From a checkpoint of a small mixture-of-experts model trained on Wikipedia.
Size: 13 layers, width 128, vocabulary 13540, 39.2M parameters.
Training: a variant of SOAP for the experts, 478M tokens.
Below are experts of layer 7 (counted from 0) of a mixture-of-experts language model. Rows are named router (the router's row for the expert), gate (a neuron's input weights, with its number), up (a neuron's input weights, with its number) and show model dimensions 0-63. Each number is 128 + 32 x the weight over its row's rms, rounded and kept within 0 to 255. Numbers have three digits each.
After each expert's rows: "comes after" lists some tokens at least twice as common just before its tokens as in all text. This comes from a sample of Wikipedia text that the model never trained on. Tokens count by the router's weight.

# expert 47
router:126136169102058163171134105135148154125125145121102087155114103140133052115061151114090106077159116112101101185127115148135129144057139088120161130209141114102086039077123128097117112061174159
gate0:107158173150132034193109112115155174077102121162093130155095155126124096173135080157107142093111100071110090154155170153113125140095096078135095169122121151157129196148150203118086135137136171
up0:136110160120114079199135116132157153109116116183102158127112125220110113147144102120116106104090145055096113158141135081094140095130112083144136185120122153152121164128140128168102075160122168
gate1:104107108086092145108120186061185089108109162073069153108109125113143130105128130138131149123147104159048114171178057147098142075072076130142117151154150105145109133174124113119123191111170122
up1:085107216101140183169177130070129106121151106112164135128124117109117173153155111089111117152103140103126083129154112168165129121118165119124078061138169177106189123146097145092091164081141167
gate2:092114161143123158090095085174054124053113125095153094161081115171148125102117135127137084130039199138110106149116131172118125123146117122118116112100154143100086129073072131071107124137163084
up2:100047159135114113105136135100093097140129118108133091096180118037153110207137134065131081141153166136196070122107118126112034099177143145130143125160143140093129123140175112103146119106145113
gate3:107108120138124136105162142107113063106116117118145160149072075144158133084123121101143125099109133100072082129134153151107182112125065159125223182147114168115122143129153081116107128151177119
up3:116094138121138114131169136142119064109090111100138123111129115202112103117136171103163124103118160099086087123144161146095159067149059148148166151127159155099092150137152091110082123147211193
gate4:088121149173099174170148196096108143080088105130175117157139107086165145080086087187135134141147131125144173124111095124118149125137169123158110115072102150141171143155131138159129142103093114
up4:095119148151077168163171213102103114054101085122177123150137080087167110091085050160164110119161118103168178125091089104095183113148169137142121125077140136122173113118116159138103145123122112
gate5:069127168149134090104134089146139071142121168106105027143160134170136150112174106110167117154153108207139119155154100153170150091161101081068109170126152112103093107150169127100172175071192143
up5:138162192086156086126117163111189134103157137113109086149223112130130092112172176158111101192149148142122127089102054153140102151134171089133110090119099136078177153085131169102138169155184145
gate6:076137130149148105118089079072098132150097046114166076129172157137194124186085114135128118168139105122113144164132108117114087182104154162145154129154075117112139134109116156154099160164112078
up6:103137115085140143120115138153144169114159145172139134103141143130121158081121167155142133095113120111146201154128091125117120100153105121144114136078131151201122135109099131111166094093195183
gate7:101110150110136090119091104134103090120092137088065150092171188088065144128135157060137181118096111167123111084081222085070114174102156093133099114154137125194100131117141105155153118104120133
up7:145151121109153150166187140114135135141158104149200112160062147147187111130184103136042118127164137087096186155162051106117165077123091138110146153101105114123141165150120129077133117179120121
gate8:107129137107151136098111067199101137148156163114099082112157189088116078146114082118082123114106104182124071134124120160159130142138099108138193146161146117153144119104146169144185122075081105
up8:127168125167112124094115111103137160129135162088166045105031145132106104091138118133178062130173056163134145131131171135128098196125056144134135164164124117111030110132122138145155154159107106
gate9:128181102170196119087117118144140160155149113161105129139144161120115167143105177092080087063140146127089116172115152081118173165119101123120146143084162161163105112141109198095061188084122075
up9:110149073109134162151126160188171084088129093153069120150140096112142170114114138101094093110133132148106111120140120053100168193127146064157182124085118100171073084133152127122052092139195074
gate10:148146120118084105116075157148110102128123228121134114127121143098162101095151137115081095086039152172118099153106109138176091174109105142140097148169100176126098104185119129140138177078085067
up10:103134042140066125114170103147090209109078075109114124160196127139162135092102166136167114130140193097124102082155127154132167162096135171176179111154079102158096170155106113132151122105139135
gate11:098133144153129158085095128120086101152173102128136103077134124179110101097111183110085128133099123076109107142147123130134133069117167148155139158114182138113080099099134135172189074091166075
up11:076136115124086152147133114128112093086141109172122098172116097177130106109094088131141167140095090103114094147130147120184114120187113184159128122068161154137173107136136088155160159114109166
gate12:178107110083113157146144135109105094038187152088121140145133206122106093128127074149075116196103153139190133181149129215127177103128147105140113135132154125178093110110134119134088166137137147
up12:083093078179048066117217130190117160120096116073126164177129113110141188142135125143046145133113144179166200138144169097075142114122167167176121111102077091178171068153165119100128109140111129
gate13:089096154152115133106123124151095133196071166117144127152197077138130146100147164062125244154080138109085088130154148183080150151156057131098137152116177120167153125109149120178135158083125134
up13:187196135075101143148094118137129089079174060109083105074090202112135132162127113177116076109204131176165175113079067082170102130135199162162090110187076139114145149143114157104161115171102088
gate14:161097117131139166151186131084125118141090094087136130109162164120103190100142184142178100106123119114074095083110198146138148154080070201115139150178081136117101173101113128105144131067083085
up14:156091124097143175134201142116132111121107126133151113138134194153126178095156163094148110079125114115080120112106147141104168171088060205169176149154096128131100164100155127110139126070091080
gate15:108100115106082095115147074113094084085142171204092174122142123158154125150098178188084180190108100106122139134128134132147055165080150064102081115104150131158127155091139137111149163130146073
up15:181146108135181147154122163144163172166133092099156110095060129078136146130167112090146092071127127139111096106128152158124180093155091183150158151158093135110140121178131126135093083154091177
comes after: " was", " is", " were", " be", " been", " are"

# expert 25
router:210175149088186169142104107152160117078148164135115099150101159144119110136100094127178055135139102100085154129064094191074198106110179164156180134136105083125143134084084173176116149165169150
gate0:089067123166121105114132172129128150176167153148135157124147127125134116177104127144118161075109141140106116121111153129143212137087119109121111107165074112142087063176098072156144176122093136
up0:129073157161136129140104180120141157172142145109139183087175157121109131170121093114159124096115132169111071122162167158118212135092142114135134102152091118125110107167116088158122147128139140
gate1:092155153130112148117122096122121191174119117145069167099144079138121113119085090156144161096120185176091139144112127148159154147142058130177151091106064177125116103161155119097129079132120192
up1:108106115157132083131146119061149072090117141122139082163081146122152114093162096081127136108102053113146095062162134113106117134084131043123096182127093102135155159146179133185168165139145122
gate2:105138139116141170159172063092129138111073110062146120077098142131152076116094163160133096145095176112116118124053127151160191136121083196131150171160153064100118120123096121150121161130172079
up2:127148110142160126105127236110127095194127148183076101130176140113130123132102129108123156108102148135160130160162138099118057110092152058127135100172125138170125116142161128147110159174130151
gate3:157106135121093114152190132145141147117126146107171181173134056183190037152133110122144145164129107089131180126074143124202142129124127136151148126158088104056114136182136139112113113110137083
up3:164177100147107158133117176104098136103154123160063116156127117127146182107147094187192096138100175073151153094075162099141143149136119119099100130106161143153113174138173164174078113155074091
gate4:126143089170155159048115096168121097131072089179089114097148168139189146147120108145078092104143159157157175099166114194113123121141129157144152119162074105209160156073129142113138125123162166
up4:115139182082089115216144140107132154160192131086143143179111062098075102070127155117162168164115106115106101150104159113158149120118124091089113107101156140071120117150147106126117148152061091
gate5:165173120106128147145089117139100091128136156060101109166123087113198182116137174137127062180180162122078186136164127121156108143117143124115171123109156140117120144184109110157139118154126161
up5:088102176114143145095111149125084134135117091138147150101150192163106092166053102098154142122108150115147153126192144149141130139061116118157086151073099173135133117153185191152150138104189115
gate6:124109070133103105153183071138132109159125136150136144102152082099171147158176142149111139145167194151123146162122163130133183135180151141137204151105104126137171119161092100170115116142080047
up6:146103126148109120082076149086118129201144095130117128161106145096132190085110165126075101118117119089077157074167117126125099194063115132124123153126149142159169094139161169073188165148125140
gate7:114128162141161182097111141089098149110128145135123205109141178143076143114148099200115074128112202169129104147108143077162147105114095081123112147146180129206119149141199106120085116105106143
up7:174129167145136136118162127113119139126117137174141161111144107118056105092055047166107129105173180169149170102113046108163111083080168105152170142125089182168118164122161094153143125089070166
gate8:080181106134118110172141159079117130176083155123101142139155183122166105103129148101130154081167115102171177182100132124132125106089146098140143117192155080155134146069125097180145177192158127
up8:074158152078130080132178163101118148197155140108129136148153175111128110039149158161161120108144106055170139158093163143147141089127131098138149055131157104137068150018125117165131120174143194
gate9:141172141184084090094107105101110130131115136156161176072116164104078135118086135095121128178136142118113092130160101096124123140161083116161080190127141106175118149126110153150125099161123158
up9:161143086124177114093144115085081187135157117166135136183140125114174103113115115153146076088138162138134152127084138188173111154103147139128180119092129155108143102148168129114172126082147109
gate10:118103109140134166138110149054127131202064088132087138064145111053068132102141130107074160115191151120145127128124182112127101100115156121145167160047140072171135097154145145136133149118083166
up10:145086097149145096094151127166156094156208185123177126181075161194151101136132136175150074107110129165145116154133077162118143150132157128145100080162128194137046126150136134129110123110160124
gate11:150097145146162118105097132089099112149160132148179134106139127072111179170170143190149111135081163151088109107154065107150188150124126112186126120119105104162113138138127115118173188160126126
up11:112192115159101150155165145140129104168075132106086080118092181144135151144086132088141127094127111116092093149144183079098076142158087135118150132171138145133123126110182103177095167113139084
gate12:169135049131103163078123097066161093143139136095100091149156141074094134092116157066086138135162087178098145142104096172086164095120093122164119164113078135127112198138171146117125121141095176
up12:118117078098105181098097104077174095123117113113146102165135143098121125143113163113088135130153067153105126102109102153130125088133115135179159133105126146159140190145169145076165084133105176
gate13:152126062132175088119105110164078067146146095187065144140109147102127179145153141208102144181141120134065135093124118088090107109135056101123085140151113128142081115110153081151150098109056123
up13:123144073131154130131122089096083133157217171178092139124100157096104115127139072168166162156136108136107099116165125156081123161169119112149111127123155085106115134115123087075158121128134118
gate14:078093078168153139138102137137120129144113123149142116077053102103154122122131096103175121126114148131100166124158101242118146177031141058086125131091105091167126149142144104131174129124137117
up14:160147185107121082099135096150139167126129133120166149198150155114113121152151152132101126109154123113175079129144172028172078085198153189138089116154148181104136095099118158095128142149135131
gate15:142140116095117097115185135146115083132125115105143144084173108132101062103103102104155173124169149183155153154114121108149189095084125135140148102046122123122184133121113175148195135139120065
up15:120094118080144109111152143148092020092137133163112100070157117122129109105115077158123155095143139142111153123116098108192145079101136095120148124043144129142185113114083208157170141121141119
comes after: "\n", " ", ")", "\n ", "}", " DF"

# expert 11
router:185151136098090157186130108195170170135125148128133158096064116141119128137065152142169148119146040141103129098133154128116129038118191162140130146125068142133144103082143105077148143155201107
gate0:061131140146116167108202098073131108126061145136125075118129114163126103114150075089135104105072097134166132167218112149088176111122153158109108154143124146130126155106129085121158166132129089
up0:119181103126065181108095008094129116146054162101081112141117131151159162135102155151145137066184104053167181144171122080125131134142163180101139056135185165122138131170110123126115141124123079
gate1:147145144112137100167101170115178138146148157100123141176119149070113136106151186140152134109168137151117087164123127117126067146149051109118106127138081185154184185088147156154126054087118148
up1:089112140161137146106154140142121114113083082164152112118128087190157150134114058115120127125090126090164156104147162125154163117072169132100162112109178085097109089156134124075159179149142131
gate2:158138124136128132189068064128129055082154121140086156154111151096117113133082137080083095102153122124170102152101109170129131138187110114165123147144143064159140122101146049057148115125139126
up2:111122161202119142165163139127137146087132088122187133124097146179227097098141148145116086158099093138085053130117160125178153144115092125133098143105097191145116129156131191181163148115136097
gate3:110144223148122114147161098178141095184123111137100168135127127147142119061093127120085100135189131156159126097099124132135133123112101124105115140180147060149201154071157108164071115099106158
up3:100158060085154146112068104152117155140188121106089107178126105114094110144147103145147148140105171128101096194212118125116064165146141170140147106131152187110078105177097106155095124131185092
gate4:128106184208082157155088102139092123084147132123103123099159097135097147141156165087117121120168090116118179136166093072089119131093139190070100142092104131134111109133149088152105156127087114
up4:088127074080150089163152103087218097172103084147134146125152160133147078093140117140124145192092140154132100111080131134143120127139107106107184087158108097162130125129193134111122141165155163
gate5:115131171167162134159107101141143117124095119164123096104125171139074144135088126082153130134164072131091104107134085044101128138167080162148158110055160178137166092125127100122138090175131133
up5:168118135133073178141094134135161154116115103152152152137096140140078156148059080091120073093086139100065130104132132104076115148135096113091133160101181164150159094141180180095128122137105130
gate6:122131097125132120138155113085114137228148144155158113096173162123122172141118125123198180173083124137079126066166102144165143099099142161132189111096106125145133073189065113157070066159102143
up6:094137134088110170111128135137147152179132086111117094113159158073119114127151162129124176147115139098153114040099070155158168106169148117129087121117093193094181085167071140145100134126142224
gate7:111137136134119035076111110160116161104147130114139054121124130108195070152141106092120124125076050155119106094106118141149145137109110239077141195121113124088136109135087155159149097099091109
up7:122177095130109181162123147073119091130090076113139146124115118053143114140128127089167118140078159128154135101123051129187121132140148122196154098118096115135079160152100056083059155119148121
gate8:105069098069160174135130141098156111138184093140120142118137160080106208146088133115133120139107159109100114084176117117064087114146119146129156152061146110091083047135163131101147131151133053
up8:180120176161070113137084131133080136128101136120126129135101117163134076069168144156087106122096093116142124154133130119154139132088141081142120118197124109113194190115067111121117105109149188
gate9:089144091100123147184130085084133116138101104119093117073231159164125096119197168065183187088085128077158166124172135095104112103182130127152110126114082134115134121087161075146085173151147150
up9:182079121143135110095097149169104139156103107178104123191043130129111106154124125154106083137148064122186111132119079166158169164064134133153137112122160083140174172113124153130100127133124113
gate10:103095071117134135175098111098156107170148144166122118133116113113095098145085205088079147139117098093070099136179163165127138208133159139118136116097060100146126114132149127206119156149105083
up10:133178157151127140106171122147096144114099134097112138100149174149122162150149098165188113115150153164177159116133095104146138089169082104168100152150174116130153150121109152086155095081125203
gate11:152130109076120122117105188144147153168143175137147127140109137154102133138149183194158076094063080096124158091136122137155150134117121163179146142152156078148138168104100117173136169116138159
up11:114091104075123162153110171140177119164109127095115181128130137126142136179086121154155075114065107104103135079123109107147189130148120149153164157113150094105136205078136158135125110127181179
gate12:102078092109112160151124123132143104174169168175079102126129190144060185145082198137127195096101110130113136134107168173167112119141171103145129178118124123096122201084127119089129133102123132
up12:111152166151070150135156095128136081073147195153074089117137118148164185136123193164125190091140117117153149130102089148215142159112149138137103139116089128182146168108137107105113157068111071
gate13:116090108194100130184093133163097133122198083121171120166105158112096135129066171133108105144140124164120074118187123141123180134131074158106099129086114122126139109165090121165165122127088142
up13:082156136168102113162137150137115115134209150151168128116088149094093098109054138146119081172176135173114101144138175150090181088128108174181092141144145123121153131176052130152134128133099170
gate14:168101088072140112170151145092126093157132124112101150166150105171128105105214064103069169100107137180143135205120123155071145146156103113077129151104133178092106124160162125079073143131111120
up14:153117148097112090165120104069157113145119119177121136162085089166134101127215042112103171082083156193122150189112133139134125098138108105135135155092168193082113143159167155068099141127114092
gate15:145169123140176199115134171100199153122090133082138180107120084164091134146158080097136149105139152091102088115131151104114160126148159144147094124062137140086066216137065079128169163178112133
up15:128136151130107196108125150129142140069103126110089146125115141171088103132125126078102140038096079107102111080131151058112137097128131147154075118107154097162061153106089124137133129147153108
comes after: "\n", " non", " co", " /", " re", " UTC"

# expert 42
router:139172139127091171161119120125154106133093173111088118164128134144093119108086191151062110086147160102146127125093110181162051093098084073094134118163110094078133113093119104162123144081151196
gate0:117125125190190143147174153133107143161089187206130141079169136121121122102074161162114132191086059191158109116110127156124119111161151152071126164122177144175075147140118126170117097162089128
up0:092115119063120113098052097146131132166121104099115117170142119135106120147154095158139126134162187108112206124114131088118154140130057096183165036166065136127149140110118097106104154068157130
gate1:102147141171164080143107130164179194045095077174126120094130197150106140101153153094092095134158103129148120151162188164082130142113169161134092164136187147178115149128120138148194119113104093
up1:181142113131122151161076129166212151083086089163131158145128192164137168066203135067092066114168147102134122135132140116114156124112152145131120113138213144184150147133123171176162116130132144
gate2:168138123139137103077146120110109142116112135154131109099133145103174070144116160142129189218129108103124090121149127165127129112140136098143118080175103185191070118101112156074103173054090174
up2:126117105117088104116197113081148123072100112143127133144095131136141116181142103126176144097126125107108143103134173128170157107088137067170058105185064134175140107111096112074177142110120195
gate3:179141158114119138149105110133106134142099134113190164066146195107136119152069104092156154148115205107131112131147125130189110125141138074116130164149161127141112131128052097126069179122155140
up3:121078094122126109100115078079124113068144125118069110182070097138168142123198075150124101092154085175139173113188141135115149086086102124085100125169114110140105092122148088163125098139120156
gate4:127134084129127162141078158110113118113143122089155129183128092121065134113117116083165108106061164156165102140139087133105137118138128133086118141082090178101169131157102137135163123100089088
up4:077116144110083171106090152139139126117103145078160162135100126084121156174115065102193120126132161068158137176110145121125097162142162107155108152190148112121167156159109110118159116043126125
gate5:120178126161176079163135113091139101111132179192131135163127212102121089159145098154128117122120172111127118151110122166112132140064152116123128128109134126112140131057114142177174127187122079
up5:156109186125129125142119178207118121104174057162089138138099150131139084070145120128096134119158141124144135127150114101116170069112091152134123123074147153077165162162170118138082111100103145
gate6:072110160135077095092132204129111133128181143114095125147122102169062156100157178084157140122116088163153199092170142096135063133116157144187156174166184159119102119104115160153094129110112098
up6:133063151130060092105194113078113100109090172148123105141130152162110111130128158108134110179120129076136121128148124163135088111096110135199174126121167107108146150039114131140046084097118094
gate7:129121129136116133150136102113141116154149115112108110106160068080165137149149150120088083176183156131110088110097095159166174209148127116132154154093151099116152123155154088152168118100136072
up7:096126227108149094096086149126115160043174130163088117146140187091123088203157100121163063104126088115107143122118148146150146084101152172167098103168126110123187128106153185133092092174094099
gate8:090127123195132125129151153151137138085114122153154140159146129076151173142168128113159083145091112161178115103068090100124122117059065172108142133132136141119112132218137077100134141205149167
up8:116164093093195136168153109161131170182144109108146111129130113102120152201055124107077162063112150112125161127177185107126130088169079138231141166113147173105105074093125117121143080112112101
gate9:129115076106127144174123145086107110205158173069080104168147103095125134136082153054069144096104104137082144127145132146134113100087108116097138122097124105128215119137088129111117172116141119
up9:139137218110118125076125102115132132082153128132152104124132166133173115175200130170114137128105152128195154105131089104177135106119151138124085149167143164120054177105137135110124138135141133
gate10:076104121128177155122112152072082084149100074141106129093136113085115118106127133156124140153148152147100123179129102133125183138157126166137098144129157178082150181117131142075096116081095098
up10:127117093130143175077187080095160038121124141133114105159182156117148088116202130128139122141130100104127106139126150177151197188145133109122070150184115080144121216103130135170100121102175105
gate11:153192137122151131149051157128125130138194130135111147126081086080154160139105144145061187161140185106118123109120161059172097133154099094134182093091184099134150114129120138112122115175101134
up11:119088175102175115053205123148079106153129104166092124147121140129125066155147099120178092077138119134119089071134113174154078103138078108071084130081134137124066113106115070113075186146179124
gate12:122092108130122139122112190103141163168089132146073150149146196097138170111077106156150129160133096059078117121072136122119112128177107115157045132158124130160118144169152127157117173135119069
up12:128144083109094120152106105111080095102178103144136085097123027101159174087122149104124123070093092155184171143133104103110110129052133091045183105092130095117139157153124136117112149137066111
gate13:174105128046146124191121136110127133105095084111136051159073135127173137137129079106148146122133100117126171110120160146128085206098113100169145081136149159100212079176167126126141157159075108
up13:131125134098177124080107143091146145108096101101130091156061174115172120141186081158044118123121109150125139124157110154124109161095103089212174105127074146129148096126144103164139123101125134
gate14:101164165164126070069089175087158105191134116125132127118086067109125134159051070173140115103173110083129147132095155115114164160095127137112136128180121065141094077197120067123166144121080156
up14:226114178088096153157120094152113119125171126123096077116120137113140165173133137141123150065141127131116117116168138105076158142119114157168147138086099106131094103148176092150119073159158118
gate15:118119109148159134073167149128134110101143120158067109120046134148050162084183118107162172177068149162124146099133086150125110108175129138175124180126121121176124098122157114092126130144153105
up15:095128088183185156069136129103105128120125147147097102135054139144094145093141127112182167164066159143135156097136084119127090070184082143174130176126112078148152115112167116092137139114138153
comes after: " to", " he", " and", " also", " was", " He"

# expert 27
router:131146097095082150151170107167161110118110145092176122159089064111141129091117124135151127143120165130149096116080112131124092080126128148108170134196068141114120103131098184118123113098139139
gate0:131158072137116089131122113102122153192129166097103064100123088091120073147134163124075072122102155164082108090168077145127148111156130097113133130132038119122152128131150083164158128156127048
up0:101105170110140119173132092111108137133092155160121086086086098084089162146112160111103060144106134129143148103177121205137151099178140124111159040149069119137102089151104080130115189107164110
gate1:128098114156136117199198112108141145100125097145131104113100129118182088093145126140030101110111153125098149101073102066156083104143158128099075109124129136062167143113065155121133092142108128
up1:194107194173126107122124159109175143123133107148127195122150134095152175124130121133151082030130097079159163103118169083154170125113161135156082139167222146142146171162137150121171141181150108
gate2:085131164159052116104135090179075129101094102073148103126110057095118138150151120133170169146156125111115119123062114093136139148144152148059163139069173098107110146145120129112092102066146132
up2:109108092123164183133098160113148092142105144178148185121140176169147115130102158141068097177072141130168131115184113154144089080097099147178086183191089123162141095165108118146136179120103113
gate3:130132114113145122001140097169139154161109143111166119139172092067081164104137119114152125119159137120108154106122148148167078127139088144160164129155156118176176125157117162101125113102138140
up3:107142153156142152044151099144131141159096168122113095103178113076099159090131146130149154114137096163075166118088126118157084088167117097165135162171174145180151080115139189126108099120138155
gate4:106125072063032109157099144135134111131162154130076117081126124120105166153176138166083106148183151140126092132132126091111151184134133130115147127127119124089097081167085129155137151143125090
up4:102112077079075069141107143176121108106134110148093099063109127132145126178156122138073103145184171115157131139168155119149100139101125131124164113109113136148176116154133120185148136148133085
gate5:094206103122146141127131148116147128115130153081121127199143161070196151111149091133175127065085115158060148106146098161113170162153144115101144104129132132111120194092063133120105156165147130
up5:168106126097140128141077152119170080149169113045113096150125173111102093197174108080162110096168152135162130127144149144146152153136154180126139108108134079124114076145148195096140184172104174
gate6:140116092168080191097152110125076092139107193152102116137107157133150067088154117122090140130138127147103170097138129174103105097181120160159187127140147077137138108134114170121178134124138156
up6:121160114074145043182133125136155144102157098084137163137189068113125145179077125102142113100078063116168090152144143121174158136084162057108076129124089178116102087113118106118094092111158102
gate7:131173150185053172139127086100120110185125160081118096080137137205163097108091038147153153172130132081118169133183142090130151127170159149185124065139118127118089151126159100127121146099174124
up7:092153097171125074138061150198141130097111097154172136157117170120118143117113147143115119118184081155077180119058116169117168137068043134115105150078129099163126119107117141134122108162153098
gate8:125132111122117101143096117144090102114108142129133118148162148132156121171202070117118092091077165109160117112109076128146132086109058075118156144175165202143161147192141170124145157130084142
up8:178109107100114165101108122159091141123126171097154112109155139088146129096146134129072159098141164073127100153102088078138211203123123138112108182102133129100144191102100111139090203172124149
gate9:131126097101104125136063063147143117141086192097161103140131125144126122117141160145141091127085158136142112123057106093160139123157142168076141168066138200131158200188131117133051134150118097
up9:111063065126123156141161067144134090164117117123145053143139110099167086129127113117099148121155107148125095127062142158165174107109140149096175116138166161118148164143152054085183146121105072
gate10:108133096135136142160098142157164201174167184149117069145152149097173136118140077123070114133141128128119124153118131075159135109140099114178100167158105133150101082157143134090153123125100114
up10:101091206142159104128139154099153161143136126131117127168165145174083101157130178121095129169156092086084100123115120174149138111049130100113125110109133134139189151055078149168071138141134166
gate11:087151131118118114149172129188108129155148122086139092074124163108134153085099134103176135154102143169100110118104073104134075143196149130124132137077170112091168120140159110119105128119074093
up11:136091144131136128112090105068096097119101131142138189155111119118120128188113126160066117172165080100169146139146178128144182104078107136137144099169112151115091143149114175119173101145148164
gate12:112108183161081081185142144141170058118134084119088088214122113159158200100127053149155135123151082148140104141134183167117093131151070199172100174137149141169140171087172131099152127099156125
up12:149091100080125140093080135138154195179103149095196141086166122157100081182115165151114094142086159139110128160098050093110155170135157141055137083128130164113142121148112122116108137133095080
gate13:128143122091161139140092128159099064082098118135150128140157111127196118176148101170143082161105100115153127110083141133132037124136115169176042114149129164160084110157082177144087133115122141
up13:097109092112159098172121074157178156131183124096175063139107158165194127163132116124159107229148130108156155102105102105111066125129171106131080106131161147098116090149127163102156085145163155
gate14:132139143138139101156140096130131120099115088072131119183178098155084158119102110181144092154161138146118190114124134120070140099158144096133129147136198105125150179120144135148129122114129108
up14:152143134115179123135150163108153130112103088113168179062144157185075083179100098157126071145124147109113145065161131114107125096078067116173063111121184108172151105125115142120184121074115149
gate15:084158103140188119131145132098145114132121098128106161150138046217076125185135076091138119088140133121105119176168161108127167075126139146111152104140128058137152151141119147128125167160141101
up15:160145100103155125144141128167098139139148134125113197152132080162133124162121195144118166123067145163166173122161137131153152138151079090168140118145108095087082157176096150156133131129118131
comes after: ",", ".", " due", " one", "ed", " part"

# expert 20
router:164123088133133152172143129148172127165172165113105127170181134129081075161081124086162068156172121153170126168079157140104133103079174073147170098145136142091087086117090125126164098137143132
gate0:079169129105096137078130110123157149123170111133136150084109031180095149144127138147097162088136115109055151176144121140109113173089155136151143132109139098122154136038112167142127152157114155
up0:120141100111127174054148160156196139139224153129138121100123056178109085111137122099058132085123112093074128124171095188120122103114121093128108186109151139079133145082103161089106167133075154
gate1:128120087086182117158133154130134167130157063185092076122157137121145132121158200101089112143192122138155172150106110122089135125196132131099092108141140160190178154102146178141145101117102135
up1:130111114112133109153099105168141160108156153140122105111145161148158136149122162083130086146184084097133154150124109131133110141179138125130124064108203155106160114125175176123171125133067131
gate2:121144107174117169118158120171112083084105111195110086107087080128150131076132153140095117165115130087156180105076128110160172131133101131080136164135156109149117158167091076139153158201091117
up2:121076125088158075107093146112126172178151113104178176119180149090118151197108119087144132082179088185120091118181154139098126137145125127202111102100131147104141133102172165105093105101181154
gate3:101050135187103114119068166095235094111145164104176113144105151130105168141103120156138086099136115136203112077140115118129171172136052115127166089137141112092125159137141086116073146116121117
up3:168199109126133149152180061133021149102112094153085145093129107110151090083120129097080166125114139138069149173096137154138087109146192126121086156128109164144134100119114193158159099140125152
gate4:136178156166171078131134136136155102143132171122127132086151137134205151048134120100080128157081110192113144132146122068146128132127116102121144114095163118116169137154168184160136136115157102
up4:114140152149134153090150126139118115173159108129214151083127100123187104070190101108064086175095122142138114148103161122150122151173155175131163128111066120131169131123091149144167139136160096
gate5:112131127170117069092116098113124105196110161141089110116091135104085146136069081127126139067135139127088129148116185100123124141073149098163112098144095152161127163119108152174095106145139178
up5:088149115126132171164178111136089154132094128085111136094167132114106115112198156129122157128055129120126124086144135130146126106131126147043120149061093059070121117146133071112210116177133131
gate6:146119111120100133116087056135094131097129147201110117135152134167071115062129112083141080126034114150099117110151102068118154139051124153148119146142182125143112150193103128120169154139075124
up6:119089103103129164062169087098164102170146096136098161094097141107131156117167190171146158103158152083060113103085179169157163106164132138171109105120109098189129151134116162152117093084089160
gate7:127170093171121126099122157098124122133109144137101104134063139152110136154143174069157054120149151121103115124109101077103076165072108160109121159101101108159069171100054111084112176146075177
up7:178133171151102171131109129123114106055174128134101082162104070114117136074162048139175148165130150130171124129156169115145155175146120141101151154138179140124114179094102147168107184138083109
gate8:119121091144192121085147092158119161149159120109133129102115136116133131131113145141081141181141136076100156120158055165068107115073114125129106200166122113133169121128164070129131144135120146
up8:144134054103183199106101082166138188169220064119159142115131154127131055094145154111114163199149118111116127140165084163108106100125085115149092123118115157149186130127126076134181169167119130
gate9:148080109082165151111130171115080120157102153094166121116103183197153146152119175090082049090133129179063113174077147145164118106148118124161166126151096129127174169153152209110140141170080111
up9:148166118197096140094152129119094128133133153122103104117142112032082108081159119100097136146154139148142115096122120162095198078097131108059095113071084122110126114055173116067148152099084153
gate10:118114109101133126143151145142107133141097098134104137090165142149144224127166113129116136131143103202143163128149080187107174150161142136157097122135155096148109084147082134098129148131054108
up10:182098144095091124134113133135196109154179141106120155115164151149148185114187089142129162121084138172172113129146105184149178133140133132106117154161158094186137099098140137072200143188107120
gate11:094133125136157129128099162072116127144161120077100207104193159134099171149072120123136153165169138096110074134142133111115141109140147145142104176088190120173177107133106178139153133098148160
up11:090120081168141098193135122111125089158148123118110188131161147082106139151089135087138143169131138131108096127125187128112108133169155135170122136115181146176209102139153195124139169070178201
gate12:160123141134167132060138131168139121186150159148149133109122150141081073163097213120085139134102142143106101115135179140155149153139157136148176122058187179125109121107102132080174153146104134
up12:183130137117122105112167125162154089112141129184183167140126133108042189166083181111095110128140171153150107151139154088146175063176072153157180146126150097131104126131138115085142124078164137
gate13:126141085115126138138108141094155105096103061140181151095195164106110180108178124130132124103106124126128149168174153076069106198188073178163106129110148134117136142116120075133089153141089137
up13:140104127209122176107140118082123106122041134174085142124099095093132079112162171049169091164117159102111131099083142096084193099056152077127120128149095118112166167143093123104118117174141114
gate14:127103084181090088175129173098110142149181071171116176138149145117092122110135135164146081125129119108235112103075094162098100138138182075128087134097174112100125169137225111157119138170144154
up14:083092100112125097108074115161089092137158120142142090177106162094102153097115169048104110123156127138078107174114131149104138082124154105118126123107070165118167077135079137125190119134068090
gate15:163062081179123073151158159086094125222135153192090105135168128151064140107125158110108111148093159153124129194084191161128089131096092146135109139071131104147155102127161158125102115124148101
up15:132163107110092182114132107168184090065115151095144094165108139148112141108137103126193116081106089150139154117178131093157136190112122129122164163171146136102173107200088124099137143107156149
comes after: ")", " |", " =", "\n ", " Ward", "\""